{
  "d_expert": 192,
  "d_shared_expert": 384,
  "hidden_act": "squared_relu",
  "router_score": "softmax",
  "routed_scale": 1.41,
  "router_bias": true,
  "init_std_router": 0.011
}
Below are experts of layer 3 (counted from 0) of a mixture-of-experts language model. Rows are named router (the router's row for the expert) and show model dimensions 0-255. Each number is 500 + 25 x the weight over its row's rms, rounded and kept within 0 to 999. Numbers have three digits each.
After each expert's rows: a language model's description of what the expert responds to. This comes from a sample of Wikipedia text that the model never trained on.

# expert 21
router:498480468463523489477481502525461538497462514523500498535508526473492500510475476474496471517471489492524530483484457519467489544483506530489486507462505509486545475481501448517498517502514514497493477467516479490468535512487492504518500506499516491486537468544504509503523454536528433498545482550512515488501493442545492525488518504522496475506496499527469510472492473495523525540470469540526518509470480501505523504545509483513531541473539496539470530502486494523529495494450478530532467503487536490449522499511512532516532480519453555528514468488471504505509480497495495474514512463483531500436480517530541493505517482487489482489485496520522499493470492547505487463538509504501493500477449526498521559459535560520504506450497524518483466483495479513509494524445529
Description: Past-tense and participle endings and common verbs or particles, like attacked, showed up, found, known, including, made.

# expert 12
router:532454487493499464461544515472501540524494525531508529473519506534501474542489503526453518536503524484470507526463492483505523467488551484496507537535455503518504498526447508480494481470492504544460521512553483491520555505502492469496503508473526487517531486513472541489497480485509512494534520463466492456490485465540544527503514520509541486463494482510482471510466521497501491502472494521555509523515535519493485483535509490489522515461447519504524508519462526518503473522535467518471514534518504534478499494505509529493458499491515479496534494484518501547479504513509488485465485530496451493463482540465532547523551489463523485462495475532453487513526519495528522499511482517506537501513527497443467550507488508476506460483497472524508480501508519508470535529470526
Description: Closing parentheses, section heading markers, and word-final pieces ending list or infobox lines, like Cucujiformia, History, ===, Mexico.

# expert 17
router:526531535524548461522487478471480488475493530502495509507476520522527534500508485479496519517480533478481525501477503529480496517478516485479519506542570504536469494511490515494498468463533489489487489480505537488513535544470473470483516506455516513500536489533512459504531491485512456531481455491497508455536469517495491532478472474507522485464508504538494532495496510518496484515487528498528463496483459492547516509482510502516490515527531506519461487503507523500447526537490516477492461514544494471446476507499479480510509512486512508493496507500540516492488468515541500476545502538469477473511510520509541476486521523508446472500532462547462469519478545483516472470472448482509511485470484563519507555516461548545486493553527476494508536516523517473502508507465483
Description: Single capital letters inside abbreviations, country codes and table codes, such as the D in NED, the F in UCF, route D30.

# expert 27
router:471481471469531515489509461514483484552557451524448494485483511459466500505498535507493514506527482487502485493465534504494489477530466532494530509509532526538499507459563472495463481480515508485478475521505460450521486473502465472483549469510509537499545481490457505493516534482488459514497482517529466507529539487509482537506457497498484517507476517534501514487495502531516454465468488510511504483499466437469519480479495478478441443519461534509483500480481523507480506499504497541549495508499491485512486506515465536481487508527536455516499491496523510508485466481525450511483510534513493465558471498470473519479495498504487488504520483504498515493457521480447501496502519482465513482454541507493500521512539484463497511476478497515498484505491523455450525465535480
Description: Single letters and syllables in non-English names, transliterations and scripts, like ä, č, Urvashi, Kanji, Arabic characters, Old English.

# expert 13
router:529505477491524475470464474464478467451502535525482518486487519504470487465461469491513550531542493471550477530464478510506470459484491526478532481511493516515473486493483450522540468484536506523471498483477474480477524465477468491480465519488495511476516542493490505501540456479530484491518515546516483437518523486523476524468513464545488527496530538515489470465448515476525487513488541520531464499474477525499522496470459475514513532455483496526515522538472516496505484498506493478529482499503520464514479492509482519500509493541523520500517463461509504506487470515534481465480505486473471490458495549517515532459511518504516469498476462517468486508457505479531465480512460479479513526509490504492526525478504493532544475477524475526467487485532529481526528484488548
Description: Word-initial stems and auxiliaries like creat, sub, con, has, would, plus closing === of section headings and plural s.

# expert 5
router:517538509535477474474479499510468456532546476508466481530474521460494506517554493470463501459514489520545504561486506496497474464531529508538468499489489465546501561512488535502516513522534504433527549516487467543475479507514499481506470510483506490489521537477512475484484555524468495546487505492523518473470461487528508496493519496480490489508487500474510495507482474517500496499446484524460467535492477473490496505484493503478542505500494518502457509512481478535516517514487497491504498468518526485525467483466522486484460496537492527480542481499516491504480477533542491492525510478448498471527496530527537455489481499486468479501507528449512499533478496483522489497531540547489544511488491470494535482531480475478472537508499536457531457512537495467528471480496511
Description: Bare spaces, hyphens inside compounds, opening parentheses and quotes, and capital word starts like P, K: "brand-new", "(49963", "Pig".

# expert 18
router:481480495495464462508460487484541535517449447433493506475518493521473494466519495522552487516513528542501472462474521492496507455501477461517538496519486480506458509508514524506491459534490477515506481486454498517487497487496497463496473486479481530514454504463476544498505529477493500473525473459508503503521536460495501508534492510515514475543447511527452473516478518503516496510471492499488538500460511521472527489535530493525509510552506504495511475482493508533514483468491498507506464510522519478541467514553482512472521462494477480502478481494509505491464499519447486506465500482529513498497479473511548522491507506528561476530487531523515503492512543515478481542527430476491536462500525490493529481468486482499492485489531503487463455495507471493538511535539552
Description: Short consonant-vowel syllables inside words or names, such as pe in unexpected, fe in defecation, re in Gutiérrez.

# expert 23
router:519451535472468480497466554545495497482457504533544496458495498538514471469487545494508530489475489505477528532545542495504498510532513530510505473474476471508496422471567515495476524525506476532476491505486462474468487467494504471533472513505513495503517497475507490510503505485529514536545501482495494530547490543489484501479455484492524520479529504495519540477533568464517492547451519506483502498523513515481520483450444485505515504481480468493519478479460468531435505516540523460535489515495492489514541519512459526486508452495451516539527446470492484484462515493515477501478478547478502482521531513502492505490518517479503481511504495539489509504513501477521503470501500470517522511521521492512520511486497518504500491518497476504541508480449502502473509522498512
Description: Slashes, prime marks and degree signs in geographic coordinates and career-statistics lines, plus table pipes and word pieces: "Total: / 115", "92°24′".

# expert 25
router:421485483466516465500509500505483492510520489535456542485496474478476512542511484503516483488514474506493523503476429483448464529441488480498500489526479512453520504534483510528508452527520503476474484469452481494472431492457526511476530476473498498514535491531481510518514528477491517504451539512497492563508529489505486509495486462495486505479454484518547502463517488490488470471533519489508493521525478483548492527468523497519493470479479512483547501515470496492487490501503530514453489504534519496480520489486462480480490530496473506496480502473524490499492519515476491512505518500520489505487536521482451498479542458466478481471521521523470551492490533546533504518533459495514496493525531479511516477522509537438531494499455487527488470507486526497442523486504484
Description: Lone consonant pieces, especially s, inside longer words after a prefix-like chunk: Pos|s|ible, incur|s|ion, analy|s|is, fun|er|als.

# expert 24
router:503453503472503497523497546511527517527481469522509507487454539471537452538471474499486513505523486499503462474500520477501488495501531500522475489507515523490518483475454474551487485463495507507502468473503456497489532482461478505515476457501467534480517501417464542542542487498529466473540510520529492515483532465481494514472500528493517529473513470468506521491444477482538490521517537490485458506472455482485474489521484524526498472533487526478523477485517516499506532536488552540486494516512500502468506464483505510514516449492529526495503497533543512474519491520493483519485499517539509507517504539491493499548532535508506522463519573519526493467515518485477504487448514501478498504494483465491521533541507472482480469521494499506472507525489485486490439502555490
Description: Capitalized words beginning proper names and places, especially New in New York, New Orleans, plus Gold, Black, William.

# expert 22
router:511515496508485513474480489495499483513482509506516461478492557467487481471473508501526463515538503505461508476482537494528490477471440497475495464532558470517468478478483513512492535458521532490505515477494529452533507503505516458510460504517513522473460445479508519487477544533505520466484480502505494549504485482493456533490516522528462532508501536455463497516508509540514515498529491516506481476506501499480526498486518520496488453518467461468494460485506481506512494477486482509479495508506481474497522491520479517482523540521514513508447517535529532512492438472528476539473477518454512486515473433509535478527513507514504538508466541472489521525534541478500509535481522497488524528469471492543472507481458484479529569535536495466483495465507514528509499489516475
Description: Capitalized first syllables of names and words, like Ma, Ca, Mo, Ja, Ba: Ja|cobs, Mo|scow, Ar|ab.

# expert 7
router:539503461475521466476471487470484469470530541519472522502499553522480475504484473482517536504530484484540459530472527518491473480505488529488485480516484519498492501474467470499528473474531532518481472483495500482461528476482455491473468520471497518494525533500496533501538446493528483496518526536526469451504511503522482517482527473527489549501537533505472478486459491476499488516481521516516470513468474519465509501485476480517534531484486507546452529525463519505518476497513479520511483508530514469485465490539467514478514511514549512516519470452508506519479454523536467463488550475494501473482471542515521531452519518487515481485495451537479485517462496461491457478521457482499519514486507497486528529492531503524533485461537480528474477500526538467539505502496519
Description: Mixed: sentence-start he, He, The, == heading markers, blank table cells, and some numbers like 30, 25, with no single clear theme.

# expert 9
router:480494470488520479535516527469493471508485454527517491467485459493474495513480470507495499515458494453510521543556515494523511477529468511497501502496497500521504455437482518504510511514488505524521508486475488491483541514484482532514508521476503523520521524494490494487522430513494451518502554520509500492496492500508483499493487543500541540463532493530537469476473514490511499536463453545538468479541484519535543510499498509547492493480511548521527505482521523482482569460477474526502508480527514493477492520493514519470479493496475516537559479442469502484494501488532476470494487512496466491434537456501502522511505487504500490532515475505498532435530514472488498436506509484477494523486471461482497488489515540520485469481515524518525551489493463519491528482493483
Description: Adjective-forming endings and nationality adjectives, such as -ical, -al, -ative, -able, -ing, plus German, Indian, National.

# expert 8
router:512504467484519507476480505485464467463493546524519508505486518533519482482511474477570526530509506504477456510503473536454495522470491463519550507518489550538485524501444541501506551455489523458476479521509527486513487471474489480533487509509479515480483533512453540470512523456506488529528488497518497475494512509486476501515507503513530470520482517507459467474507457491515481434504531526484506532529470537487490491488475474496517511494528521491478512532505516477493495509463523499511479477563492481521553461494530491478485514504533480465499510475512461490492482526461492486514466463450533484506484511486522482487502538500459493527500479502456491490476473456524457463487494520531525545531512522501516475484495508509489468432493474502480515481494497461527489534488534
Description: Periods after initials and genus abbreviations, LaTeX math symbols and subscripts, and colons or digits inside times and verse numbers: "B. Hodgson", "C. frondaria", "08:08".